From a checkpoint of a small mixture-of-experts model trained on Wikipedia: 40 experts in each of 5 layers, 5277 steps.
Below are experts of layer 4 (counted from 0) of a mixture-of-experts language model. Rows are named router (the router's row for the expert), gate (a neuron's input weights, with its number), up (a neuron's input weights, with its number) and show model dimensions 128-191. Each number is 200 + 30 x the weight over its row's rms, rounded and kept within 0 to 999.
After each expert's rows: "gets" lists some tokens that make up at least twice as much of what it gets as of all text; "comes after" lists some tokens at least twice as common just before its tokens as in all text. This comes from a sample of Wikipedia text that the model never trained on. Tokens count by the router's weight.

# expert 20
router,209,184,193,206,190,192,161,230,198,190,211,181,214,208,176,232,153,204,196,228,228,187,144,198,216,190,174,229,254,220,176,245,230,158,217,160,229,134,196,176,202,195,189,197,151,251,216,200,211,232,134,201,217,179,155,204,174,137,212,203,273,247,196,190
gate4,266,161,192,235,213,233,241,199,183,189,245,192,177,221,230,164,187,197,151,231,219,260,200,237,183,211,223,210,206,181,167,128,203,164,176,214,178,212,203,177,195,170,226,246,174,226,172,260,180,215,225,216,253,220,160,197,217,210,193,236,251,231,156,256
up4,182,238,261,227,207,270,278,159,210,271,231,189,184,289,187,196,230,241,186,209,236,195,223,182,212,200,227,200,185,221,174,194,167,153,253,174,240,211,196,221,232,264,232,214,204,223,270,172,196,213,195,203,225,162,233,181,196,134,227,212,144,169,272,199
gate5,190,185,215,184,225,162,229,212,199,210,218,174,254,198,158,175,192,236,232,176,224,180,213,180,152,217,232,215,224,225,206,241,173,227,197,216,165,206,213,210,246,210,244,211,202,182,227,212,220,141,143,208,210,201,193,171,176,194,186,209,234,193,230,193
up5,219,181,203,212,138,181,203,198,169,217,173,240,214,198,187,236,235,184,141,199,239,175,211,186,169,158,205,210,201,271,214,212,230,165,239,210,208,229,202,219,232,220,233,192,193,187,171,220,190,176,244,153,196,207,213,237,178,169,224,215,190,177,229,200
gate6,215,191,184,166,247,160,191,158,174,172,172,166,201,145,170,239,163,194,198,252,233,185,206,192,188,186,197,187,211,159,232,233,228,200,207,161,204,213,192,161,247,228,158,171,143,177,210,238,150,188,186,200,241,172,245,212,228,196,201,155,201,222,207,202
up6,145,263,189,235,177,180,179,192,209,161,193,187,171,186,166,244,192,215,189,172,241,188,175,177,229,118,165,248,221,201,204,206,176,209,182,186,209,152,175,201,212,158,172,217,154,219,255,125,165,167,197,201,212,232,228,167,228,191,205,231,251,181,183,237
gate7,221,209,183,178,213,215,220,177,176,187,185,232,176,189,205,177,215,190,193,214,275,203,227,222,186,169,228,165,221,240,226,199,220,199,229,226,220,174,214,186,197,187,248,209,194,187,180,260,151,262,189,240,154,243,204,247,182,177,303,214,253,225,226,246
up7,241,209,180,241,193,191,228,219,235,189,246,208,208,166,177,234,184,219,175,224,172,242,196,205,177,165,224,251,181,174,194,187,213,222,149,157,229,164,188,210,208,177,194,198,208,221,202,230,199,181,180,202,175,209,246,212,213,222,200,171,199,173,182,182
gets: "t", " 1", " 2", "f", " 3", "k"
comes after: " |", ";", "|", "–", " (", "F"

# expert 34
router,183,178,208,210,208,206,154,235,148,211,242,196,211,160,141,235,198,212,227,201,195,198,196,141,190,147,188,226,111,146,164,191,202,212,211,158,168,215,210,168,268,178,238,176,204,186,202,248,141,175,209,215,157,183,173,149,186,209,238,209,168,224,171,228
gate1,231,209,169,236,189,198,247,191,222,205,224,213,188,171,154,224,177,198,179,189,136,182,150,139,192,201,181,189,205,226,187,173,202,209,185,226,261,172,237,208,195,123,197,242,239,179,251,198,201,183,169,199,193,236,167,234,193,176,226,173,251,259,189,177
up1,176,147,198,174,204,220,113,188,225,187,217,194,245,223,188,177,221,200,255,218,175,173,154,152,147,251,182,183,220,231,218,247,232,161,163,186,163,187,227,181,242,177,211,186,172,166,207,205,211,197,111,231,148,171,263,198,233,141,181,183,193,244,218,161
gate2,162,302,218,210,168,248,172,174,227,180,226,233,214,260,241,208,229,219,177,164,167,247,166,195,185,251,214,149,224,163,245,189,215,232,207,205,227,217,149,256,233,174,165,183,214,169,191,227,158,177,209,232,119,124,182,213,212,164,231,157,184,198,229,197
up2,183,200,248,178,137,228,178,191,192,198,166,180,216,237,197,216,279,204,195,208,146,214,186,171,203,230,175,200,206,235,184,176,201,176,192,169,237,220,243,201,221,144,251,208,229,157,187,227,214,196,231,186,218,176,214,224,214,216,199,205,183,213,173,202
gate3,138,194,186,192,213,163,253,197,228,232,209,196,179,134,213,190,240,157,247,157,227,168,188,225,193,200,201,169,169,205,231,139,215,190,158,276,231,191,255,132,143,154,172,172,172,193,229,146,169,209,192,198,171,189,172,222,196,157,180,176,200,173,203,216
up3,206,196,199,229,210,168,134,223,180,188,227,218,201,229,219,203,182,162,190,207,199,221,210,217,180,240,185,143,176,148,201,245,240,218,220,184,207,201,197,224,169,232,230,224,195,200,246,159,191,182,172,194,182,218,155,197,212,257,183,199,227,187,197,210
gate4,221,170,173,202,208,202,167,264,215,189,167,203,198,199,133,208,227,202,262,196,179,200,195,181,184,231,173,229,235,259,186,227,210,209,190,195,208,187,238,235,163,199,187,207,192,179,214,189,242,258,239,235,155,253,242,191,194,217,152,176,161,190,200,275
up4,239,196,181,170,203,144,187,198,187,182,225,170,245,198,182,213,163,217,191,126,163,167,192,161,225,169,250,218,220,202,202,238,270,189,164,225,209,187,225,129,244,192,172,194,213,223,210,214,201,217,175,182,215,183,204,205,218,214,171,149,214,200,193,188
gets: " |", "|", "-", ":", "=", ";"
comes after: "\n", "\n\n", "  ", ")", "\n ", " Born"

# expert 21
router,203,188,192,214,210,239,246,242,192,213,202,192,205,174,205,227,186,247,207,231,251,183,208,181,196,186,191,216,182,151,173,233,200,175,202,193,205,155,202,187,201,202,201,148,136,252,160,181,149,155,123,216,168,155,182,177,200,172,246,175,257,224,190,162
gate4,197,211,222,187,168,191,213,203,192,216,205,223,193,212,239,246,185,295,196,223,192,154,176,205,206,244,185,177,183,170,221,179,162,156,192,189,236,221,146,235,221,238,272,209,158,235,227,195,223,199,191,218,196,160,205,206,216,260,209,220,178,223,188,209
up4,161,135,204,194,141,260,185,226,187,178,201,209,149,174,221,205,216,232,205,205,204,175,206,252,273,262,198,186,179,192,232,170,167,174,175,223,223,196,201,170,233,136,262,199,144,206,212,171,237,199,174,204,190,227,234,180,225,190,179,240,208,195,231,180
gate5,248,222,203,190,198,202,208,202,213,250,174,127,199,238,126,180,246,149,208,156,201,254,186,210,242,233,209,194,225,238,180,208,248,174,183,174,185,168,187,125,205,195,185,174,146,189,217,213,230,181,185,209,214,216,176,211,220,165,212,242,183,205,216,221
up5,205,235,148,246,187,191,191,233,204,250,219,260,231,191,183,190,165,187,219,158,250,181,143,125,168,203,204,230,261,194,222,176,172,219,232,228,191,207,189,219,209,217,186,246,277,188,228,190,218,199,151,191,179,218,234,200,185,211,273,219,187,213,219,219
gate6,265,146,226,195,200,193,244,180,218,203,219,247,196,195,224,210,242,174,197,198,252,252,200,228,223,212,188,200,190,164,213,183,249,187,186,145,182,210,183,185,223,231,159,159,228,212,158,193,209,218,177,218,157,183,248,209,182,205,213,180,184,199,196,185
up6,175,227,175,226,190,217,239,156,230,206,202,238,157,173,170,168,174,186,211,221,205,223,282,209,189,217,235,246,211,196,164,264,166,183,223,143,180,200,173,209,188,226,205,182,225,251,154,192,177,219,189,215,222,171,272,187,183,163,225,191,185,191,239,178
gate7,189,175,184,149,201,185,209,196,192,170,192,187,205,255,224,167,183,244,191,227,215,180,165,202,156,180,216,207,203,186,234,204,145,199,282,260,186,239,191,213,196,220,202,198,135,205,219,218,203,157,191,236,197,139,182,190,223,218,217,164,211,142,222,226
up7,215,252,236,219,152,153,212,191,240,162,165,204,184,213,203,198,200,200,146,175,217,229,204,185,236,188,151,223,168,163,216,235,192,246,217,216,253,181,199,228,200,169,219,191,249,259,165,236,219,181,146,233,220,239,206,176,186,221,163,182,249,206,201,161
gets: " 1", "1", " 2", "0", " 3", "2"
comes after: " |", "–", " (", ".", ":", "|"

# expert 5
router,197,220,184,205,197,195,246,206,194,202,208,198,169,224,152,204,199,209,203,209,180,193,179,162,117,229,171,211,205,202,190,184,204,193,197,210,96,205,235,205,210,213,223,176,241,275,192,190,153,228,195,233,179,149,220,165,182,184,145,215,202,176,187,182
gate0,163,202,236,181,198,241,180,210,203,171,185,258,184,178,185,149,207,224,275,188,204,240,164,185,249,171,229,166,209,205,237,194,190,218,219,183,180,164,197,213,217,236,188,183,217,199,196,218,114,173,212,138,214,233,205,212,190,196,222,233,178,179,190,173
up0,199,279,134,185,226,234,229,159,184,222,223,149,197,207,230,241,184,222,185,203,239,152,174,191,135,180,184,194,168,202,160,223,161,214,191,117,181,183,238,260,198,185,189,156,203,209,205,184,255,199,180,256,223,210,223,206,212,219,211,210,207,219,237,185
gate1,223,168,182,221,191,204,207,202,204,174,204,244,137,215,176,173,222,245,185,190,194,183,165,219,274,186,144,142,193,193,146,164,181,199,144,159,189,175,223,230,205,148,188,228,194,266,247,208,205,182,164,220,177,239,196,198,221,144,211,172,187,188,178,166
up1,174,202,182,190,222,225,240,199,242,164,175,203,206,182,193,199,157,248,161,212,222,166,184,147,199,247,153,206,258,241,155,209,202,185,179,149,181,184,175,158,186,158,145,210,216,172,236,161,182,142,219,275,257,208,181,212,167,199,196,170,160,183,232,229
gate2,229,236,203,234,189,179,205,182,223,213,212,162,231,191,230,212,164,180,211,225,169,183,214,176,223,165,132,189,166,182,234,228,209,232,164,252,241,205,209,160,258,195,199,198,174,169,206,184,257,229,211,219,206,208,238,172,203,210,168,239,187,204,198,207
up2,173,157,232,287,221,184,195,222,228,204,197,199,199,166,232,201,176,190,166,232,176,201,107,220,243,220,223,178,205,240,166,145,194,303,191,196,179,180,196,173,233,177,223,208,187,200,200,221,172,175,182,186,188,206,167,241,176,209,210,213,191,194,182,195
gate3,157,121,196,182,200,183,179,201,221,164,140,199,221,124,195,212,171,196,226,177,202,226,183,192,198,217,195,209,212,236,221,210,201,183,176,266,196,224,215,233,198,205,191,235,225,278,207,111,218,233,207,232,237,204,227,230,205,203,157,233,185,205,225,204
up3,172,235,219,191,240,205,227,221,235,185,239,204,162,226,229,254,222,180,194,212,200,218,176,208,265,174,224,194,232,204,204,243,238,179,222,180,225,204,245,227,219,186,232,168,192,195,184,217,229,204,187,225,210,177,189,200,168,165,186,136,219,234,164,167
gets: " was", " is", " he", "ly", " it", " were"
comes after: ",", ".", " it", " he", " which", " It"

# expert 11
router,162,230,203,204,187,241,257,185,219,242,267,178,182,225,208,202,201,204,199,214,246,201,146,211,135,204,167,196,160,172,137,218,256,173,213,147,203,186,161,188,177,179,230,140,141,240,192,230,188,192,159,195,175,172,208,151,213,209,169,203,183,186,223,177
gate1,150,162,172,189,173,199,166,218,156,218,187,196,164,192,208,223,181,162,179,206,209,201,193,187,181,204,163,208,215,199,190,219,207,223,132,197,189,212,240,206,189,154,225,182,207,219,195,200,188,222,135,240,225,174,202,151,193,105,226,154,149,218,208,259
up1,256,165,261,236,181,202,217,181,261,222,195,176,212,182,160,169,199,207,189,216,211,181,186,194,210,201,212,186,190,197,264,195,192,214,232,180,163,194,196,246,257,165,150,224,166,223,182,192,232,247,159,202,184,237,183,135,229,193,181,232,218,241,146,187
gate2,165,230,210,196,181,195,198,150,218,216,217,183,234,223,247,189,207,209,266,215,172,157,254,195,218,233,142,213,224,193,221,212,217,219,199,232,178,174,232,152,206,211,262,217,231,211,172,174,239,187,227,194,183,206,187,187,158,222,185,216,213,164,243,242
up2,206,214,204,160,193,191,181,199,221,212,216,200,217,197,200,214,245,213,180,148,291,192,160,233,216,198,255,176,255,216,196,142,239,197,179,219,189,198,238,173,227,242,213,112,234,236,159,172,152,226,213,209,183,198,154,170,175,186,214,153,216,195,179,173
gate3,212,252,206,205,227,188,209,215,209,186,117,178,188,181,207,178,145,134,174,195,234,178,215,168,181,185,146,195,211,184,240,202,209,134,188,222,162,157,173,188,189,182,191,151,229,193,179,182,188,244,214,279,207,183,181,192,207,207,166,200,243,188,193,188
up3,167,203,218,191,175,226,244,191,241,181,112,156,207,231,152,248,183,177,206,174,246,193,192,195,230,201,239,163,179,169,205,226,160,190,159,259,210,131,177,191,147,271,114,208,213,192,197,189,195,210,193,184,208,147,272,171,210,159,199,203,228,248,188,178
gate4,261,206,219,143,174,231,191,191,180,240,162,203,227,150,150,181,165,220,207,185,208,201,181,180,238,186,192,156,165,233,181,221,259,161,218,220,177,197,202,192,160,170,228,197,158,281,197,256,180,218,232,243,224,222,182,213,205,243,235,198,188,193,257,167
up4,209,194,223,194,209,238,200,190,195,176,157,240,219,235,175,185,188,199,136,269,240,192,203,202,205,151,187,168,210,191,228,215,169,162,223,215,166,168,215,184,168,188,210,217,203,232,243,174,204,219,179,220,166,201,215,195,195,149,221,265,174,207,193,174
gets: " the", " a", " The", " his", "The", " an"
comes after: " of", " in", "'", " with", " for", " to"

# expert 26
router,180,179,225,214,225,187,201,218,228,178,216,218,202,263,180,216,125,185,189,192,234,163,161,161,186,216,182,176,165,231,150,198,173,178,224,135,127,193,171,181,198,175,204,218,192,190,210,246,243,198,175,187,197,181,180,180,184,169,251,218,225,232,147,162
gate8,177,194,203,181,181,187,234,231,224,120,187,201,270,203,171,206,149,143,160,196,195,204,224,232,176,216,244,191,179,211,166,286,197,211,154,162,183,248,230,203,185,212,207,221,175,247,230,174,230,264,201,205,176,220,149,191,183,155,175,139,156,195,226,210
up8,185,221,198,215,142,163,122,210,219,178,210,258,224,199,197,213,151,167,154,181,217,217,197,222,180,206,200,245,160,229,197,125,215,201,166,167,238,215,155,225,190,163,125,190,183,207,129,188,233,209,209,225,169,143,184,220,192,259,161,177,223,179,177,236
gate9,248,204,185,182,191,161,212,185,221,227,195,216,199,193,214,171,199,208,239,218,193,195,172,183,191,204,212,206,216,215,159,201,230,215,233,185,154,205,182,181,192,238,193,211,187,190,140,187,252,241,261,226,207,170,239,168,186,218,211,215,218,214,201,221
up9,235,188,195,177,237,204,185,166,218,269,222,156,219,222,235,269,200,214,233,217,196,218,208,233,203,198,199,202,239,204,179,223,132,179,239,214,217,211,214,207,200,185,170,282,183,190,249,199,193,219,165,153,284,157,179,126,193,135,154,158,208,218,137,141
gate10,187,205,209,195,251,166,217,174,175,220,203,208,175,166,202,179,220,202,175,165,158,182,196,204,108,211,161,154,191,149,174,176,223,226,256,208,218,196,264,189,233,162,195,196,210,173,185,218,181,166,209,206,210,222,152,171,192,199,174,268,171,192,209,206
up10,179,185,161,170,193,251,196,232,147,204,150,237,184,201,148,210,166,222,213,245,221,199,227,185,196,230,179,226,256,201,163,182,233,200,115,177,204,222,196,189,229,205,197,151,206,224,174,92,145,188,220,197,245,151,225,216,171,187,202,214,221,172,153,172
gate11,178,180,188,219,182,251,202,199,219,221,192,190,207,233,234,136,201,251,210,202,151,222,172,163,265,162,205,170,200,185,218,159,175,194,217,141,204,162,175,222,182,227,177,251,205,217,175,216,203,194,195,196,188,154,241,222,197,228,196,171,260,189,163,188
up11,176,191,218,219,179,216,208,140,237,220,203,190,149,209,182,216,144,235,160,202,156,141,211,148,129,209,208,217,165,224,208,197,178,227,234,188,195,167,250,207,212,208,241,165,197,266,224,161,167,216,227,249,227,223,187,200,213,199,219,202,157,211,156,124
gets: "=", "\n", "\n\n", " |", "|", " \""
comes after: "=", "\n\n", ".", " |", "  ", " ="

# expert 0
router,158,171,209,241,176,252,223,179,211,245,248,189,183,253,176,221,217,206,215,211,236,215,172,209,131,160,189,186,181,167,154,222,244,158,222,136,175,179,190,205,170,197,229,146,179,195,205,213,204,172,141,209,170,212,189,148,214,218,177,192,195,193,221,197
gate1,181,231,190,192,184,200,169,252,205,201,275,206,218,205,156,229,157,167,157,167,247,184,220,199,193,175,182,243,219,180,203,207,217,205,202,224,172,190,191,140,145,216,186,229,218,170,233,170,169,208,206,213,216,237,226,161,253,248,206,226,178,198,157,205
up1,220,200,219,197,198,203,219,188,228,187,196,234,196,185,185,197,245,217,206,205,223,170,173,190,169,212,254,161,196,241,237,224,186,165,182,254,203,182,220,102,193,187,190,216,236,223,146,193,222,170,233,194,213,194,209,151,214,201,141,226,215,166,196,186
gate2,155,198,216,188,178,248,207,232,176,177,208,221,224,198,215,166,193,229,201,199,215,224,200,251,207,180,195,130,191,193,222,141,225,181,235,252,209,200,227,186,137,138,173,202,230,209,167,196,203,201,172,197,194,213,194,160,251,217,186,181,218,164,190,167
up2,156,189,215,167,150,222,193,205,251,193,161,266,201,199,205,186,183,192,196,162,203,249,251,227,189,203,197,211,127,248,203,245,218,233,202,163,198,198,211,232,226,151,205,248,158,224,230,213,179,151,223,193,198,192,224,223,165,198,227,197,171,140,185,169
gate3,210,137,162,240,211,207,234,222,251,221,195,216,213,146,175,186,248,169,227,186,228,187,212,255,148,203,226,221,194,278,196,165,244,189,195,260,193,165,215,231,202,202,203,154,224,158,184,257,199,185,165,247,212,225,186,181,204,148,150,225,163,217,212,184
up3,257,192,202,173,208,214,247,163,188,190,202,184,205,218,159,195,180,242,200,187,164,234,199,203,159,158,250,160,185,172,198,154,198,209,210,181,184,192,229,211,246,222,196,197,229,201,211,246,291,180,181,224,150,232,194,202,156,211,215,193,199,252,185,218
gate4,188,167,228,159,220,255,216,238,210,180,221,188,253,222,202,238,160,197,243,219,246,204,198,217,187,225,218,234,107,233,242,196,221,202,182,213,205,212,204,277,181,193,216,176,187,196,234,242,177,174,186,168,229,194,168,232,201,213,193,215,254,215,219,186
up4,206,173,175,197,207,238,221,223,191,204,191,172,207,236,225,208,265,183,197,200,238,190,234,185,183,197,287,187,216,172,164,213,183,168,152,235,147,209,206,187,171,169,206,212,231,148,223,202,187,224,161,171,132,169,192,208,228,204,166,203,230,218,245,177
gets: " the", " a", " The", " an", "The", " his"
comes after: " of", " in", "'", " the", " for", " with"

# expert 8
router,191,171,195,216,222,207,213,261,190,182,163,167,211,193,167,195,180,192,201,199,184,214,151,183,207,210,188,189,191,138,189,226,218,169,206,266,222,171,165,198,190,149,127,142,187,237,162,174,229,189,105,209,143,181,183,192,191,114,265,195,228,213,187,196
gate4,185,226,184,235,264,257,162,198,213,176,199,239,201,192,195,207,153,228,207,205,168,226,195,199,187,206,193,210,202,230,224,238,225,180,207,253,173,197,182,219,156,150,200,207,196,194,211,232,229,184,142,246,243,220,225,207,227,203,216,232,205,181,171,188
up4,224,220,186,224,189,209,221,185,195,199,157,262,229,167,229,251,150,240,172,237,219,230,200,199,225,203,144,167,196,234,222,195,163,205,248,232,170,220,222,179,188,232,179,201,228,208,183,221,143,151,240,189,196,167,161,230,170,210,252,264,166,188,222,167
gate5,201,187,205,215,240,196,213,145,201,198,189,229,178,190,170,181,261,189,208,289,231,192,190,190,169,182,143,196,176,205,163,195,172,202,187,167,237,212,168,206,166,194,137,160,185,239,196,187,153,207,155,239,272,220,174,217,208,251,174,227,258,218,206,206
up5,220,209,245,213,156,257,237,173,197,255,202,179,203,134,218,175,128,161,218,171,203,177,218,178,218,192,187,202,238,195,180,254,170,135,182,210,216,238,227,193,169,217,130,230,185,199,198,204,239,219,249,149,179,202,173,216,199,162,190,248,161,227,218,188
gate6,254,196,220,224,212,200,203,226,238,229,158,171,221,203,255,213,216,244,187,171,200,200,173,240,181,198,86,251,187,235,177,163,191,180,229,173,202,207,157,178,157,189,241,206,191,180,162,178,196,216,213,174,199,168,188,232,182,126,203,199,216,158,206,160
up6,210,248,214,194,176,211,188,225,199,259,268,226,211,220,249,190,159,204,174,242,117,225,215,211,198,172,279,159,222,240,203,194,181,194,200,214,235,243,152,207,195,193,210,196,165,207,176,202,187,209,217,208,238,202,221,169,210,227,209,219,186,188,162,188
gate7,184,146,243,188,192,207,204,157,184,245,198,125,199,200,179,186,245,227,197,199,199,213,212,212,192,197,183,168,204,194,226,176,207,235,213,213,255,194,174,201,165,180,190,216,133,310,200,170,187,199,209,197,207,207,149,267,146,177,152,217,239,205,234,214
up7,238,218,205,214,250,207,184,181,180,172,132,283,208,179,181,200,150,190,153,213,180,185,164,234,206,171,182,230,171,229,245,197,135,175,217,197,165,136,245,231,172,236,225,235,211,124,200,160,197,214,195,244,170,210,243,205,189,158,198,186,196,217,186,174
gets: " 0", "-", " 1", "0", " 2", "1"
comes after: " |", "|", ".", ";", "–", " ("

# expert 33
router,142,210,201,264,188,208,233,191,182,196,165,160,190,193,205,227,174,188,248,195,231,135,225,154,180,203,143,236,207,229,198,223,206,214,242,240,184,147,167,158,189,203,169,208,214,204,212,212,230,163,220,189,185,207,212,172,187,173,182,185,218,199,166,202
gate4,193,212,241,176,211,216,235,198,206,196,208,215,188,229,203,170,200,217,191,175,196,165,194,133,154,234,184,218,198,161,224,193,167,193,221,193,203,208,180,249,203,134,207,200,179,169,173,156,231,232,223,189,177,212,189,185,229,195,184,205,176,185,174,193
up4,192,211,133,205,192,259,202,185,190,191,254,220,170,226,187,231,236,197,257,184,276,251,233,249,154,185,154,227,173,185,198,169,174,205,145,191,217,219,192,167,246,250,195,185,209,213,217,216,249,192,239,209,202,171,212,226,186,195,216,155,195,212,170,170
gate5,141,196,130,203,184,189,232,207,197,193,198,199,227,185,184,193,221,149,225,209,198,166,172,172,189,223,210,226,199,235,178,227,192,177,211,240,235,220,148,213,192,163,181,228,163,192,195,148,215,182,199,197,195,191,188,222,195,142,234,257,259,246,185,217
up5,113,204,221,178,212,144,232,200,243,202,277,183,204,171,203,191,226,152,204,224,221,231,223,207,136,147,179,195,191,196,193,164,185,218,170,245,159,222,167,240,208,152,203,188,160,218,195,180,199,227,192,216,179,169,152,216,227,178,181,145,172,217,269,196
gate6,190,271,183,170,169,261,147,177,202,161,242,206,211,248,210,233,219,197,213,212,192,222,223,222,209,222,216,223,204,192,238,247,288,202,211,193,200,163,184,209,155,226,206,115,238,187,220,230,253,187,214,163,213,130,174,235,204,229,177,193,182,184,205,211
up6,213,232,235,149,172,235,274,213,225,219,184,193,179,202,227,177,177,182,183,229,232,195,161,232,173,180,200,201,215,205,162,209,218,146,199,200,177,232,272,206,229,202,222,180,171,193,210,254,225,200,245,199,260,207,224,226,199,196,205,171,221,201,217,202
gate7,155,168,209,218,192,202,166,196,159,170,166,218,180,202,229,198,207,184,180,211,260,226,210,207,201,219,143,216,195,214,201,240,226,182,191,186,188,229,191,121,182,185,107,186,223,206,144,189,189,222,181,173,204,195,205,208,181,212,164,196,248,200,199,283
up7,273,207,213,158,221,154,219,206,185,200,238,172,178,187,146,213,193,162,196,224,197,256,177,217,214,223,187,182,174,187,236,226,204,161,211,184,153,169,249,228,162,223,187,176,218,166,196,213,164,194,227,199,127,192,233,184,177,186,247,194,151,172,223,198
gets: ".", "=", ")", "\n\n", "'", "\""
comes after: "=", ".", " =", "\n\n", "s", ")"

# expert 25
router,196,239,214,196,189,231,174,219,190,220,214,166,273,200,167,211,240,201,186,278,166,188,187,168,211,211,192,205,187,212,156,210,203,218,166,183,156,138,200,181,229,189,268,254,210,174,182,254,196,201,228,196,144,216,189,210,211,176,227,199,186,284,168,197
gate0,206,195,220,209,229,242,315,204,210,182,183,181,142,264,195,186,187,175,199,206,192,182,218,218,242,200,149,186,190,185,196,218,225,177,205,145,217,226,194,201,198,236,148,209,187,160,165,196,244,228,225,246,230,191,202,177,190,219,195,194,184,231,200,193
up0,153,224,227,212,218,163,163,208,221,154,183,203,209,197,217,274,245,227,217,220,216,217,205,205,148,190,163,228,189,224,249,198,205,188,197,215,218,242,157,213,195,197,202,182,202,195,205,136,229,218,148,181,219,230,216,234,173,183,158,183,211,211,210,224
gate1,213,214,161,204,191,221,190,240,160,196,161,161,247,189,212,186,249,238,203,206,198,141,178,222,183,236,209,199,186,177,167,209,179,219,150,160,117,216,210,182,195,222,191,189,222,211,212,271,171,114,160,205,149,227,200,203,231,175,208,163,180,238,242,204
up1,223,211,225,175,195,222,193,218,197,191,195,190,160,247,225,146,211,231,248,215,169,188,181,225,140,224,177,203,211,202,181,243,155,240,222,210,260,216,237,189,182,211,202,251,162,236,176,224,164,188,198,217,217,175,186,201,171,246,215,208,221,188,193,172
gate2,181,190,206,155,194,144,192,183,188,171,193,210,242,198,215,257,242,248,175,114,205,207,210,196,151,211,160,228,225,206,198,148,183,224,246,136,189,159,195,141,137,237,249,193,220,233,185,261,239,205,225,221,167,197,239,154,195,218,186,199,235,175,197,205
up2,194,232,182,182,201,196,209,232,205,262,198,188,223,176,220,166,188,227,233,224,253,188,210,212,210,228,205,191,161,193,218,182,164,229,184,238,170,164,153,225,215,183,168,204,184,152,199,233,215,203,223,230,182,137,210,233,220,181,175,212,214,175,227,197
gate3,211,200,185,163,198,178,183,187,211,205,218,157,220,196,227,197,231,175,175,206,206,187,206,148,243,230,211,219,103,197,202,208,215,185,213,197,196,215,203,194,135,211,208,173,163,237,198,227,225,183,201,186,209,240,166,148,185,138,196,118,152,217,187,212
up3,202,128,178,232,209,183,182,220,210,243,163,192,201,158,257,151,241,252,239,179,219,205,179,222,229,244,234,232,173,233,176,206,121,195,161,209,99,214,150,164,162,206,183,221,169,200,140,183,236,171,211,223,160,210,216,233,189,210,252,255,204,197,196,175
gets: "-", "|", "ton", "man", "son", " John"
comes after: "\n", " Re", " Ad", "\n ", " Am", " Be"

# expert 28
router,160,200,245,199,246,166,194,253,176,173,191,150,197,221,219,221,179,195,172,194,222,216,211,184,201,153,211,221,172,203,171,211,258,126,206,186,187,191,156,197,210,178,209,213,156,221,171,168,204,242,154,207,195,182,172,228,202,165,180,255,181,203,160,191
gate7,203,164,225,192,223,165,281,224,209,191,221,168,189,240,171,268,191,174,209,140,164,200,223,212,215,189,190,189,133,162,168,175,196,183,200,130,203,242,212,143,186,213,230,174,217,176,154,203,197,214,176,218,209,212,179,232,193,187,175,204,183,230,160,195
up7,152,211,157,190,154,185,279,214,220,209,185,226,194,277,239,320,189,199,209,167,228,218,196,211,183,218,199,188,235,219,211,216,211,202,210,217,218,174,196,214,196,202,197,202,194,201,176,187,221,178,126,205,151,202,169,170,172,189,174,157,258,199,200,166
gate8,210,185,170,241,189,214,247,187,196,206,184,173,194,196,242,205,211,199,167,199,183,207,187,199,187,231,191,216,189,178,174,180,215,153,180,150,218,164,221,189,199,199,144,233,216,170,124,204,252,229,248,165,246,248,192,225,222,159,209,224,175,218,231,187
up8,211,230,252,125,158,185,169,185,159,182,193,194,181,207,174,207,162,201,202,146,215,212,196,220,166,201,244,265,191,215,184,98,187,163,182,200,173,197,230,240,205,209,234,253,225,167,169,207,186,194,150,206,243,160,196,247,190,145,174,142,180,203,177,193
gate9,181,207,204,176,136,206,225,217,238,167,178,211,185,260,220,151,194,225,257,208,224,225,233,221,210,185,234,200,205,233,179,233,204,182,213,184,137,175,158,202,143,214,225,210,231,267,247,202,237,187,202,191,225,142,207,191,247,179,204,153,178,151,193,182
up9,215,161,172,177,224,224,234,224,249,201,208,272,188,237,222,209,234,196,168,205,197,203,188,221,205,175,213,189,223,211,182,256,214,183,207,167,200,186,212,198,202,198,286,178,208,227,241,159,248,273,200,214,184,105,182,155,251,191,207,197,203,157,198,154
gate10,208,179,222,214,215,241,193,204,184,226,255,190,195,202,219,214,232,159,155,233,156,250,177,237,190,201,223,183,231,184,178,226,299,207,177,210,192,174,193,155,176,134,170,231,245,244,173,211,257,193,174,213,223,225,211,212,224,108,195,282,200,192,176,165
up10,169,197,229,163,212,224,167,199,194,223,150,214,162,197,192,181,223,208,183,198,205,193,183,163,225,177,156,226,165,228,200,186,239,178,209,266,164,165,195,209,174,227,179,250,214,177,111,195,170,227,229,204,221,220,231,178,218,203,228,171,210,238,192,216
gets: "\n", "  ", "-", "ti", "si", "\n "
comes after: " |", "|", "-", ")", " W", " St"